config.toml
routed_scale = 4.0
init_std_router = 0.01
lr_router = 0.00113
tie_embeddings = false
init_std_qkv = 0.0564
lr = 0.00195
beta1 = 0.95
schedule = "wsd"
seq_len = 512
train_tokens = 730700000
dataset = "wikipedia_en"
Below are experts of layer 7 (counted from 0) of a mixture-of-experts language model. Rows are named router (the router's row for the expert), gate (a neuron's input weights, with its number), up (a neuron's input weights, with its number), down (a neuron's output weights, with its number) and show model dimensions 64-127. Each number is 50 + 15 x the weight over its row's rms, rounded and kept within 0 to 99.
After each expert's rows: a language model's description of what the expert responds to. This comes from a sample of Wikipedia text that the model never trained on.

# expert 8
router:78 28 71 38 75 69 44 41 53 65 50 50 43 43 45 74 42 52 36 38 57 55 18 46 45 48 53 46 37 37 46 42 45 35 70 54 47 06 47 45 49 39 58 32 39 39 47 62 58 11 61 46 36 16 54 73 44 38 29 46 61 48 54 57
gate2:51 73 46 55 27 45 66 19 32 35 46 66 67 39 48 38 41 46 54 60 37 76 51 39 73 58 66 51 39 58 43 54 63 64 32 44 59 32 39 38 49 50 55 65 99 30 66 56 49 53 65 06 61 60 57 31 48 26 41 62 49 81 38 42
up2:35 46 32 48 32 66 31 16 39 58 54 78 45 59 50 44 53 59 41 39 40 54 48 58 45 50 64 62 20 40 49 65 64 51 35 52 43 55 38 42 43 44 60 35 50 36 43 59 30 39 64 16 70 47 77 34 30 58 35 68 52 58 44 32
down2:57 58 32 24 45 47 04 55 59 64 20 70 59 43 51 39 61 42 66 45 72 26 51 83 73 14 64 41 48 51 43 57 40 34 29 66 43 57 34 43 49 35 59 57 45 68 34 42 56 49 41 53 77 39 51 21 26 47 44 47 65 44 58 39
gate3:41 38 88 62 29 57 38 44 42 44 53 33 59 39 56 49 47 20 64 34 36 73 65 82 50 63 43 55 71 55 45 53 46 64 15 50 40 55 64 86 11 44 56 47 58 45 51 33 28 59 58 64 38 52 44 43 39 56 45 17 56 41 24 56
up3:34 56 65 50 64 59 35 56 48 59 57 44 78 49 48 41 58 00 54 76 69 49 57 73 71 63 46 22 54 42 68 47 42 45 14 50 12 45 65 54 34 44 23 38 55 64 34 89 33 50 58 49 74 45 65 39 55 38 64 60 43 43 56 72
down3:59 58 34 51 44 52 27 69 66 61 58 53 34 50 64 39 22 61 63 18 22 58 57 46 56 46 40 32 56 67 43 23 53 76 47 50 50 44 62 56 57 74 73 67 68 34 32 38 37 59 40 63 89 54 49 25 60 46 56 30 55 54 69 39
It responds to: Field separators

# expert 15
router:47 64 68 32 61 71 62 44 53 39 22 47 61 78 66 76 58 71 56 60 21 63 70 55 58 86 44 45 69 53 74 31 29 62 60 39 41 77 41 31 66 39 28 38 56 16 30 53 67 57 68 55 76 54 82 52 38 67 66 25 26 52 43 65
gate2:28 53 41 75 57 35 48 55 39 39 65 51 53 65 51 51 41 62 75 46 56 62 73 53 50 73 78 60 38 37 42 48 67 42 67 46 33 55 58 48 66 62 51 40 44 72 64 56 77 45 50 47 69 25 53 31 54 63 58 31 76 35 12 67
up2:82 49 87 48 62 55 71 58 62 62 45 65 60 27 49 59 46 18 36 26 57 40 42 65 34 46 39 43 72 64 37 66 50 29 49 53 66 38 46 34 46 43 50 60 56 54 36 58 12 55 48 56 49 67 62 61 67 24 50 59 41 54 65 29
down2:35 41 81 39 41 54 55 52 45 43 40 51 07 25 33 62 42 51 49 19 63 25 43 41 50 48 35 44 64 55 18 59 44 33 42 59 23 47 36 64 65 52 37 46 59 35 48 08 57 43 50 64 66 50 56 59 38 54 54 52 15 69 30 29
gate3:59 54 37 61 29 54 61 56 63 80 42 52 42 56 38 32 43 42 74 19 52 46 42 60 29 59 76 30 54 66 40 59 52 42 32 24 45 41 52 38 25 52 62 53 52 85 62 64 40 41 29 56 40 43 44 50 83 46 35 16 40 58 45 54
up3:74 73 39 58 14 48 55 70 57 54 37 41 57 46 62 51 47 45 27 39 37 46 62 61 43 60 60 55 64 52 22 81 34 53 40 79 56 61 35 32 38 12 54 38 43 42 49 73 56 45 52 42 61 52 19 68 51 51 43 23 32 52 51 36
down3:73 31 29 50 44 26 56 12 53 39 51 55 45 36 62 68 34 40 52 60 67 64 62 42 55 57 61 57 46 59 55 68 40 79 51 34 52 40 60 52 39 56 63 65 34 40 49 68 70 49 48 47 61 59 36 30 53 65 46 61 30 42 49 61
It responds to: Western given-name pieces

# expert 7
router:31 43 51 46 49 13 52 42 24 35 57 60 32 29 41 55 61 42 71 65 37 50 61 14 44 65 32 67 52 55 49 29 48 52 42 53 70 42 38 46 43 48 58 69 50 56 49 52 35 36 47 25 68 62 14 11 49 48 73 38 52 72 83 37
gate0:32 67 32 40 35 66 52 82 42 67 53 63 61 65 57 63 58 53 65 45 70 73 54 46 73 23 57 44 67 42 37 45 48 61 45 57 44 26 29 71 49 50 68 43 27 57 65 49 54 46 50 90 50 55 41 64 45 62 21 43 49 72 33 45
up0:50 33 40 23 55 44 70 44 70 34 27 33 40 50 57 79 26 58 51 27 50 46 62 37 33 55 60 40 47 45 33 38 50 30 45 25 78 66 52 51 35 67 79 25 45 36 51 54 52 02 30 60 47 48 35 50 34 66 20 69 48 40 61 69
down0:45 39 24 10 53 57 57 55 51 35 13 62 32 43 51 58 39 55 59 61 48 58 50 43 38 63 52 47 38 05 21 50 61 47 23 51 49 45 30 75 63 60 52 61 45 36 76 42 47 35 51 57 23 48 37 49 38 44 48 47 47 45 69 36
gate1:42 44 33 18 31 64 79 44 53 56 34 35 62 42 47 92 39 46 53 40 56 52 46 48 78 50 48 55 66 45 26 45 75 40 42 46 66 40 41 44 49 61 62 75 56 51 31 40 47 43 56 22 38 41 50 58 56 40 59 45 78 48 45 47
up1:60 49 73 50 28 59 52 52 55 44 42 68 54 53 40 77 58 47 56 42 30 36 49 62 55 45 37 39 54 48 68 58 40 67 66 65 53 66 66 16 38 71 09 51 37 30 22 45 38 30 47 56 20 53 59 44 51 63 27 49 72 48 71 21
down1:65 62 19 58 38 46 84 25 25 65 45 63 34 48 47 32 48 29 73 57 49 31 58 45 55 49 65 30 25 60 60 43 41 57 46 51 58 64 48 45 55 35 57 68 21 78 38 52 54 57 43 45 75 45 32 44 35 59 28 62 32 51 46 42
It responds to: Section headings and coordinates

# expert 9
router:36 75 85 61 59 31 68 57 14 55 49 62 38 35 49 33 60 51 40 60 46 54 48 33 57 86 51 74 28 30 53 61 56 48 39 50 64 32 34 41 41 60 63 65 60 24 55 44 54 46 51 40 90 33 53 33 42 44 74 38 45 86 76 71
gate0:54 31 51 32 50 55 53 48 37 58 38 57 26 43 47 47 45 61 50 34 57 47 35 88 39 47 63 38 56 69 75 31 86 46 78 74 51 74 23 62 69 60 41 70 62 46 39 83 30 64 59 60 40 63 49 59 19 47 60 62 38 64 54 28
up0:56 42 73 25 56 64 64 13 62 36 51 42 38 42 59 48 75 30 36 47 46 37 67 66 52 36 34 33 34 38 46 53 32 47 53 38 60 54 16 67 28 55 63 67 49 50 46 78 54 61 49 76 48 55 42 66 29 33 42 74 23 44 60 13
down0:23 27 16 64 09 29 49 42 29 29 49 59 62 71 50 38 69 45 80 61 45 55 39 53 45 52 47 71 37 15 49 50 44 55 37 56 57 62 62 25 49 34 64 69 39 63 64 60 67 68 23 54 69 53 68 61 63 48 54 51 48 45 66 46
gate1:52 52 52 11 54 42 47 48 53 55 65 46 60 68 65 32 52 62 45 61 23 43 34 40 32 38 43 69 58 48 41 29 63 65 54 59 38 48 37 87 33 68 22 40 56 47 57 52 68 49 79 71 61 55 55 46 69 24 59 55 48 60 65 53
up1:50 59 57 48 44 58 77 48 64 23 43 52 53 55 51 20 34 53 66 34 48 58 58 61 43 49 61 70 49 44 63 50 50 54 56 70 58 40 25 51 67 34 50 40 52 55 68 61 54 43 35 52 48 28 82 44 50 62 58 59 40 67 30 34
down1:60 55 48 39 41 44 38 38 49 81 38 55 34 52 55 64 42 41 56 55 43 25 54 62 73 47 47 55 35 53 57 86 36 30 79 59 69 60 52 51 64 31 61 46 56 42 52 31 26 48 68 73 18 52 81 57 18 69 38 09 84 18 61 42
It responds to: Prefix-following word pieces

# expert 4
router:67 44 21 57 63 66 32 66 76 61 40 57 60 50 64 53 41 38 52 72 60 50 40 76 38 33 43 45 55 83 50 57 66 74 48 48 51 72 54 59 52 31 57 35 64 69 79 65 51 71 33 52 37 77 34 54 41 59 35 63 23 60 52 41
gate2:29 34 56 34 47 26 55 56 69 61 42 53 43 34 28 60 63 25 65 49 59 48 69 26 39 49 31 57 59 29 66 48 54 70 30 59 45 41 40 46 41 48 54 79 53 30 65 64 76 18 41 43 89 38 53 26 52 46 38 41 64 44 63 54
up2:38 46 59 59 56 40 33 78 22 65 69 56 54 22 50 47 28 72 68 55 74 50 39 42 45 48 68 47 25 50 37 58 38 43 06 54 51 37 29 43 48 52 52 42 46 51 49 68 60 62 19 51 41 52 59 32 63 51 50 48 33 31 50 37
down2:43 43 47 43 32 26 48 52 59 50 52 48 33 37 51 36 66 59 48 42 24 61 29 25 54 33 52 61 27 50 27 53 46 49 59 55 60 56 68 46 76 39 52 54 35 57 41 39 38 75 86 18 47 53 43 45 61 76 32 50 35 65 59 51
gate3:51 42 90 70 55 78 70 34 57 66 39 83 52 75 60 52 76 58 49 51 73 54 54 58 49 72 33 61 55 51 54 30 40 27 44 62 53 72 43 39 34 44 71 67 49 50 40 43 71 65 56 18 48 68 59 31 67 51 53 82 53 25 60 54
up3:39 46 39 43 70 34 36 59 32 52 20 23 74 58 38 62 65 42 47 61 28 39 60 33 43 75 22 63 62 63 38 50 62 51 59 22 45 38 55 45 59 58 37 62 47 60 53 43 20 52 37 61 52 65 66 53 50 49 32 33 24 44 66 47
down3:06 53 67 61 59 49 66 65 47 40 63 61 58 59 71 38 42 80 43 55 52 49 45 60 20 40 30 17 38 50 35 61 42 35 31 55 63 89 72 60 43 32 44 47 42 73 90 47 68 48 49 58 52 49 62 56 50 69 28 63 57 30 42 49
It responds to: Inner stems of Latinate words

# expert 18
router:50 52 82 59 41 40 52 46 30 33 52 55 29 53 40 28 39 28 43 33 44 45 70 59 44 70 50 85 49 67 31 45 66 42 33 50 53 61 56 46 37 71 68 51 71 43 46 27 28 42 55 32 77 36 67 63 39 57 66 55 74 56 38 47
gate2:69 25 41 40 58 67 58 44 65 48 90 67 53 45 49 48 58 41 63 79 70 59 51 30 48 25 66 73 74 79 47 32 45 61 46 67 22 28 57 58 60 47 42 64 50 44 51 70 48 30 53 36 62 68 44 40 40 33 44 70 48 57 24 54
up2:45 37 56 42 69 20 53 56 51 62 61 59 55 30 21 65 39 49 52 41 56 66 40 35 25 17 43 37 76 54 83 61 65 58 55 76 57 60 33 48 40 72 47 64 35 32 39 47 57 50 38 28 50 57 69 32 83 56 43 34 31 26 58 66
down2:59 64 66 72 58 58 46 52 48 69 67 64 31 57 37 43 62 50 41 63 10 32 40 40 32 17 28 67 95 45 38 33 42 74 49 50 65 38 65 53 56 44 70 46 55 40 77 39 34 78 59 77 68 46 47 38 63 60 65 66 51 73 35 58
gate3:68 32 46 42 55 53 63 59 57 77 21 32 30 23 61 38 71 39 47 35 45 72 51 63 41 63 55 47 53 60 51 57 59 60 61 87 72 81 51 44 49 56 59 36 54 52 41 31 42 47 51 83 59 43 84 54 31 42 09 16 46 41 59 68
up3:61 39 58 33 61 45 31 69 47 42 64 27 57 50 59 58 49 50 68 79 58 75 47 21 40 70 33 84 36 18 36 30 44 44 48 36 67 31 33 52 60 50 38 80 34 27 72 27 57 38 53 68 77 63 42 43 58 54 75 42 32 31 58 31
down3:56 33 54 54 60 48 61 63 62 36 57 45 47 41 64 28 47 26 54 30 32 50 62 72 20 69 33 47 55 70 50 60 44 55 44 49 47 28 52 40 67 35 57 50 87 54 39 47 52 38 41 56 42 47 57 72 61 57 51 31 60 69 47 40
It responds to: Word-initial stems

# expert 0
router:29 84 49 38 71 47 65 59 48 58 42 41 52 45 35 54 68 61 60 33 35 65 60 52 77 99 48 64 82 40 67 69 42 57 44 56 63 47 43 37 30 42 34 70 51 24 53 71 30 51 83 53 56 49 18 70 38 49 54 15 58 56 36 77
gate2:45 51 70 42 49 22 62 63 56 66 67 52 48 41 65 52 28 56 53 30 46 79 64 69 46 53 88 37 37 41 59 49 50 55 22 47 72 30 32 81 58 49 53 33 48 72 50 30 62 61 52 26 56 43 31 53 54 61 67 50 39 22 68 69
up2:41 72 53 40 33 37 61 73 39 26 50 60 74 41 54 59 50 46 54 68 39 57 52 49 47 47 86 23 58 38 74 52 34 34 40 33 61 57 43 66 67 46 26 41 58 73 64 55 74 49 48 64 64 50 24 70 62 64 68 50 39 19 41 62
down2:57 53 62 14 47 42 66 44 45 70 72 52 45 38 62 48 42 46 71 41 43 24 42 52 41 63 53 52 73 31 79 39 67 72 41 41 68 23 48 41 62 30 67 34 64 65 57 34 48 44 28 66 66 49 35 60 51 56 34 67 70 45 56 74
gate3:39 22 68 55 41 43 63 63 30 94 40 64 59 65 37 38 42 48 35 65 55 55 66 34 51 62 29 35 44 54 48 47 48 45 42 46 24 54 73 36 55 53 61 36 63 37 40 48 44 32 57 32 39 58 62 77 51 86 64 19 19 36 71 38
up3:54 46 62 52 57 40 50 27 54 53 54 66 24 24 45 42 75 60 55 36 50 45 45 51 30 38 31 52 38 51 58 48 44 75 46 50 66 50 56 39 39 35 65 79 54 64 73 45 49 74 45 59 38 79 54 46 51 45 29 70 49 40 62 60
down3:39 39 58 47 44 59 89 52 49 72 60 40 33 60 28 45 28 58 17 80 41 65 31 62 50 45 48 69 52 44 70 49 46 64 54 52 93 38 54 62 40 43 51 23 51 83 34 72 33 47 51 78 35 77 60 64 67 35 38 33 70 55 39 60
It responds to: Foreign-name inner pieces

# expert 27
router:60 66 42 66 30 67 39 81 74 52 22 54 39 48 66 53 49 47 51 50 42 41 63 51 57 65 75 52 45 69 40 55 50 77 59 66 55 86 49 38 48 59 34 45 58 62 64 61 39 37 55 29 50 83 48 89 41 40 75 54 44 89 39 37
gate2:46 67 63 59 30 36 62 65 46 76 45 55 58 41 54 60 32 64 45 42 66 33 70 60 32 51 35 59 39 64 50 50 42 51 55 55 53 48 36 83 40 66 34 53 81 81 49 74 45 42 36 56 48 43 46 39 39 66 77 28 51 66 61 45
up2:50 23 66 61 41 09 43 48 43 43 58 49 54 75 56 50 39 56 50 34 27 46 41 43 22 62 62 45 20 64 38 56 62 50 95 69 27 47 73 52 44 44 53 79 45 32 52 60 30 56 92 43 80 46 52 44 51 51 29 44 52 51 33 41
down2:57 44 44 54 32 44 43 14 62 19 41 51 54 68 50 66 30 47 74 59 21 65 30 42 75 59 55 41 73 40 51 54 65 42 49 58 57 49 53 60 36 52 50 33 63 71 52 69 34 38 51 35 41 47 60 49 51 80 45 45 33 52 65 73
gate3:52 72 91 52 53 52 87 50 48 58 48 50 39 56 47 57 56 15 38 48 46 73 59 41 46 52 54 66 32 52 33 33 42 41 43 53 23 74 56 57 74 50 56 78 64 36 40 41 32 47 46 35 35 55 33 35 71 48 60 36 43 50 61 39
up3:51 74 42 56 28 29 57 44 55 53 51 65 61 84 45 40 55 42 52 51 47 54 42 29 44 59 57 42 44 48 72 31 21 68 38 60 79 56 50 52 52 68 22 69 60 43 64 34 26 42 72 38 44 45 17 45 50 89 71 52 41 62 44 46
down3:44 66 66 56 44 69 67 24 72 70 57 55 88 33 57 38 47 57 43 49 48 49 44 48 90 70 26 49 47 37 47 54 49 50 52 40 54 36 32 53 55 55 44 52 43 54 67 78 11 33 74 45 45 79 69 62 40 52 42 22 67 47 77 45
It responds to: Word-final consonant pieces

# expert 3
router:66 29 76 58 56 55 42 43 44 54 57 73 35 64 24 81 69 30 28 23 63 60 38 67 27 66 26 88 58 49 50 53 43 33 30 57 51 44 50 65 46 56 43 33 35 63 42 27 47 16 52 38 59 14 41 50 53 54 48 53 68 26 67 67
gate2:70 60 70 59 37 21 45 21 38 17 72 63 44 18 51 64 50 45 42 18 62 47 54 54 40 69 29 61 39 55 44 47 52 66 58 18 67 56 60 49 21 38 54 44 78 63 50 43 56 38 54 48 30 46 63 41 69 35 49 34 39 61 53 41
up2:66 31 40 26 61 68 38 39 71 62 72 52 50 77 59 43 58 49 49 75 46 29 57 55 51 46 47 33 35 43 68 35 73 31 46 57 37 34 61 36 65 65 58 41 42 32 39 62 41 38 32 70 22 57 45 56 40 25 32 56 44 49 15 50
down2:05 20 30 54 55 59 63 46 29 52 44 62 56 31 53 34 42 73 56 33 12 53 40 54 61 31 62 86 54 22 37 47 44 60 44 44 40 62 51 74 56 54 56 54 50 63 31 50 39 46 43 30 50 58 56 65 78 60 14 64 48 38 64 41
gate3:26 56 30 48 51 52 48 43 50 37 18 37 56 34 47 42 38 69 25 56 44 58 46 27 71 76 45 41 57 38 64 69 43 52 49 54 80 55 36 57 56 44 74 50 53 36 52 51 57 68 40 46 47 64 40 27 36 65 60 09 32 49 58 73
up3:38 70 49 52 58 54 55 66 45 44 22 23 36 52 47 41 45 57 38 54 65 50 67 48 44 55 38 48 42 33 52 62 86 38 28 58 90 39 40 73 64 48 52 39 23 42 47 54 32 62 31 56 79 47 24 59 63 48 49 51 56 36 48 73
down3:25 90 67 66 39 46 60 52 47 67 28 38 20 56 42 42 35 66 48 43 34 69 63 39 61 54 38 38 48 38 38 43 62 43 51 23 60 64 43 67 40 52 32 53 41 39 42 63 47 82 70 59 65 49 62 70 55 65 67 57 62 27 53 49
It responds to: Table and list separators

# expert 20
router:59 53 48 47 40 66 45 67 67 57 58 39 46 47 54 31 38 39 46 44 41 44 49 48 58 25 85 11 52 62 65 61 38 35 47 41 75 65 59 43 46 51 48 47 53 26 36 51 56 29 40 48 13 26 76 57 58 75 54 53 24 25 62 39
gate2:48 37 41 56 30 43 36 71 64 45 21 72 31 29 51 39 69 63 41 44 50 53 52 59 52 54 41 51 41 31 73 67 53 56 58 60 67 37 58 50 60 55 62 61 45 58 62 46 43 44 72 74 57 61 52 59 17 28 81 52 65 54 73 49
up2:64 13 33 57 27 42 48 45 33 52 46 48 58 66 33 54 69 16 69 24 54 55 40 42 33 44 71 44 59 90 53 58 46 36 57 53 46 74 62 26 68 73 60 38 65 42 45 45 63 55 56 40 46 53 60 23 42 61 50 51 44 75 48 40
down2:52 66 57 47 34 58 52 51 44 68 61 49 65 46 80 59 53 64 78 24 67 43 66 54 64 26 72 40 46 61 62 36 52 64 37 43 38 65 71 50 61 29 48 64 48 38 39 32 53 53 24 51 22 94 08 59 35 40 51 46 55 66 64 50
gate3:45 45 66 70 33 54 52 60 40 49 42 65 78 55 29 12 79 33 46 22 89 53 71 39 48 46 22 37 49 57 31 53 66 42 26 43 56 58 78 58 36 61 50 56 48 60 20 52 42 63 50 62 45 67 40 36 33 51 64 55 56 50 91 55
up3:43 33 55 43 42 43 57 08 98 72 60 31 39 40 69 56 76 41 65 67 53 58 56 78 61 62 38 63 61 76 57 40 54 60 55 44 41 37 54 46 36 36 40 64 53 53 49 24 32 45 61 38 46 52 43 41 39 29 51 32 75 54 47 45
down3:26 61 43 73 48 58 52 76 53 41 44 62 29 54 49 85 67 32 45 54 60 26 40 30 54 08 34 38 69 65 29 33 51 45 72 50 75 60 84 51 65 46 53 77 41 70 65 55 61 48 63 43 16 37 45 82 71 62 46 64 42 62 45 48
It responds to: Commas and conjunctions

# expert 21
router:68 51 44 57 76 35 57 37 83 23 44 52 62 42 67 74 47 59 65 53 43 39 18 64 54 35 50 55 63 65 55 88 66 59 39 67 42 60 64 54 36 38 61 46 62 74 36 55 34 56 30 52 61 56 73 60 60 36 23 65 44 52 57 29
gate0:43 55 34 70 57 53 75 58 50 58 69 70 31 43 65 72 62 64 55 44 59 18 19 53 80 46 55 50 40 34 70 49 64 73 11 47 87 34 60 60 44 34 84 64 76 35 18 44 45 53 42 52 57 44 56 39 37 62 51 33 37 67 43 61
up0:56 70 49 54 40 33 50 41 38 41 27 71 54 72 34 48 37 77 60 34 26 26 52 56 69 44 67 46 68 41 58 69 42 57 49 68 57 78 45 57 13 84 58 62 54 56 46 56 40 54 45 42 42 52 25 49 64 73 30 25 62 29 71 61
down0:69 38 34 27 17 60 28 69 25 59 44 30 57 43 39 41 56 75 63 64 55 67 30 47 29 56 57 46 36 42 71 47 24 38 69 57 50 60 20 62 54 58 36 24 49 67 36 67 32 50 31 49 39 55 43 69 51 43 30 69 44 28 49 58
gate1:49 39 24 42 62 63 37 24 57 65 48 65 73 65 58 38 59 58 37 63 45 65 54 41 38 55 42 87 80 71 57 65 24 46 64 60 46 52 62 50 47 51 63 38 54 19 72 64 63 38 31 24 67 66 53 49 70 36 63 32 37 71 58 48
up1:50 45 49 58 27 29 74 80 40 54 62 37 39 46 80 67 70 31 42 60 68 26 46 48 24 55 53 26 22 43 33 37 57 53 35 47 55 49 50 42 63 34 37 62 48 62 84 54 48 47 46 43 48 25 44 48 41 46 42 72 38 49 65 53
down1:67 59 42 53 55 30 71 54 77 79 55 50 39 83 45 46 49 30 52 45 46 48 19 60 75 46 30 69 60 40 32 29 36 11 60 56 58 51 66 54 42 61 40 47 61 76 33 57 68 45 54 29 76 57 77 55 69 45 78 77 61 39 45 42
It responds to: Common inner syllables

# expert 13
router:11 37 37 38 68 63 44 33 77 63 48 33 53 52 54 62 44 33 57 51 29 38 55 57 56 41 51 39 52 68 48 38 56 47 60 64 47 44 67 61 45 50 80 60 56 67 71 83 48 51 52 85 43 82 35 50 49 37 12 77 50 23 31 40
gate2:47 36 59 40 34 39 53 49 59 34 60 61 81 62 63 38 50 55 73 59 36 83 68 41 62 49 38 86 73 34 55 68 71 51 55 46 51 60 65 62 57 72 55 43 56 54 56 56 42 37 32 67 49 49 51 39 46 39 54 50 49 43 73 37
up2:35 40 35 67 63 26 69 53 46 53 37 47 52 82 63 54 46 52 46 47 69 47 24 44 45 56 41 86 57 53 42 45 16 67 24 55 48 44 63 41 53 59 50 48 54 57 44 33 37 57 36 61 46 89 46 55 35 47 48 41 36 71 59 62
down2:51 68 56 59 48 66 38 51 44 67 79 52 45 53 39 49 62 30 48 52 29 69 76 58 62 09 38 37 45 68 58 54 72 57 69 43 35 41 58 42 57 53 74 59 44 57 73 49 67 29 60 53 42 32 40 60 77 34 47 69 46 52 34 45
gate3:41 40 57 40 23 47 35 50 56 47 40 38 22 59 53 33 71 65 63 52 54 51 53 73 31 34 26 33 39 45 45 42 43 61 77 50 23 58 41 63 70 67 27 37 65 50 56 30 31 47 80 53 51 51 60 55 60 59 37 55 54 61 43 43
up3:34 36 67 48 56 40 38 77 48 66 54 55 57 48 64 72 59 39 44 76 20 46 47 30 50 49 36 28 37 27 20 49 46 68 46 40 57 75 51 27 54 76 58 30 69 37 43 43 42 37 73 57 51 62 62 19 59 62 48 61 45 70 59 54
down3:41 39 17 48 59 49 51 36 49 56 47 69 31 12 32 34 64 46 61 22 56 46 56 62 39 30 56 46 62 51 56 60 60 33 34 53 50 41 22 67 29 42 61 38 44 82 49 62 57 56 55 95 62 73 63 58 37 39 49 53 15 68 43 65
It responds to: Periods and title nouns

# expert 26
router:45 32 48 49 17 35 60 62 38 59 52 66 40 68 63 56 70 56 51 47 47 39 39 50 55 68 24 65 21 19 54 34 49 58 72 59 47 63 51 40 68 88 57 37 61 58 41 41 59 83 57 40 53 36 78 16 68 59 55 21 49 65 58 81
gate0:15 65 44 54 47 58 46 61 38 37 28 54 56 61 45 28 38 53 57 46 85 36 50 58 36 36 38 50 65 40 65 58 56 45 23 23 49 57 72 57 54 65 72 32 63 86 35 71 41 76 35 22 15 58 76 29 74 62 54 43 68 34 37 35
up0:64 80 55 45 81 38 64 29 51 41 41 71 63 42 18 30 32 40 54 54 36 66 41 50 70 99 53 65 58 33 68 46 44 25 50 49 62 39 66 44 37 73 44 47 69 35 39 34 49 43 36 65 86 51 69 46 55 42 62 41 33 30 62 53
down0:48 49 44 67 41 46 46 54 59 67 41 47 69 63 48 47 50 26 54 46 63 44 32 50 25 70 61 57 42 50 46 62 48 68 49 69 86 24 60 41 52 53 71 70 44 33 33 26 68 45 60 48 64 30 41 81 57 43 50 68 70 20 47 66
gate1:31 85 59 65 47 63 46 41 23 60 17 65 75 62 45 70 44 75 62 51 39 49 49 53 25 62 35 75 55 52 30 78 41 52 15 21 75 61 43 50 45 41 26 41 61 53 50 51 50 63 37 54 48 56 56 41 32 53 69 41 32 42 87 30
up1:69 49 70 48 51 43 54 44 66 37 79 41 49 39 78 55 41 58 74 64 50 23 31 31 38 12 60 44 37 57 59 53 55 57 34 72 37 18 31 52 55 55 56 49 45 31 41 74 74 27 34 45 99 45 40 30 49 40 53 28 35 63 32 66
down1:60 55 57 68 92 57 42 53 47 38 34 29 49 21 32 79 52 43 49 53 73 61 72 71 52 46 43 45 45 66 39 53 61 50 14 58 26 29 62 56 23 51 47 47 69 10 40 37 48 52 78 49 59 62 33 07 65 66 51 49 43 44 17 51
It responds to: Vowel-led word pieces

# expert 16
router:65 36 29 49 36 49 52 51 66 39 56 41 42 63 61 61 41 62 34 44 53 26 46 63 63 45 53 43 65 37 58 50 80 41 57 81 32 38 59 78 60 27 43 38 65 92 21 18 39 84 23 68 28 65 41 40 43 13 34 79 85 46 30 45
gate2:37 45 47 56 35 41 57 22 46 19 57 43 80 38 50 63 56 60 39 72 37 73 53 48 74 66 70 24 65 60 69 54 31 36 29 46 65 51 84 31 74 63 63 43 58 44 66 80 47 28 19 47 66 97 56 45 72 41 33 48 53 30 75 23
up2:39 40 57 64 52 40 12 74 36 51 54 32 49 51 56 69 75 31 36 40 23 33 47 36 82 61 67 62 35 50 72 49 60 38 57 76 82 41 51 70 43 51 74 77 81 35 56 40 44 38 60 81 65 35 63 54 45 50 80 59 65 49 63 48
down2:71 69 55 36 32 32 65 60 42 63 53 42 66 63 53 45 38 77 05 75 61 47 54 39 69 72 51 50 99 70 38 67 59 64 52 40 71 25 51 39 76 43 45 34 48 34 41 31 58 44 69 52 59 37 40 47 87 30 69 40 20 37 56 55
gate3:43 49 47 46 39 46 42 43 47 52 59 77 20 36 48 76 53 42 45 62 78 57 17 16 46 55 56 47 50 43 37 53 51 67 39 66 54 73 46 46 32 33 52 47 50 46 28 51 49 62 43 41 37 87 47 45 73 50 49 49 32 51 41 55
up3:35 40 64 82 41 35 70 44 51 22 25 43 67 18 29 30 43 62 57 16 39 76 64 53 70 45 42 30 36 52 64 62 69 45 61 34 51 16 44 66 50 47 47 49 38 44 41 57 41 34 66 36 61 31 40 53 59 71 67 56 74 56 38 22
down3:57 51 48 58 26 35 35 44 54 72 33 74 52 46 46 68 35 87 64 42 49 74 13 53 23 33 51 59 41 31 77 60 26 25 70 61 61 33 45 58 43 60 63 21 80 47 25 53 80 61 69 81 29 38 78 58 63 57 87 58 50 32 25 56
It responds to: Inner pieces of verbs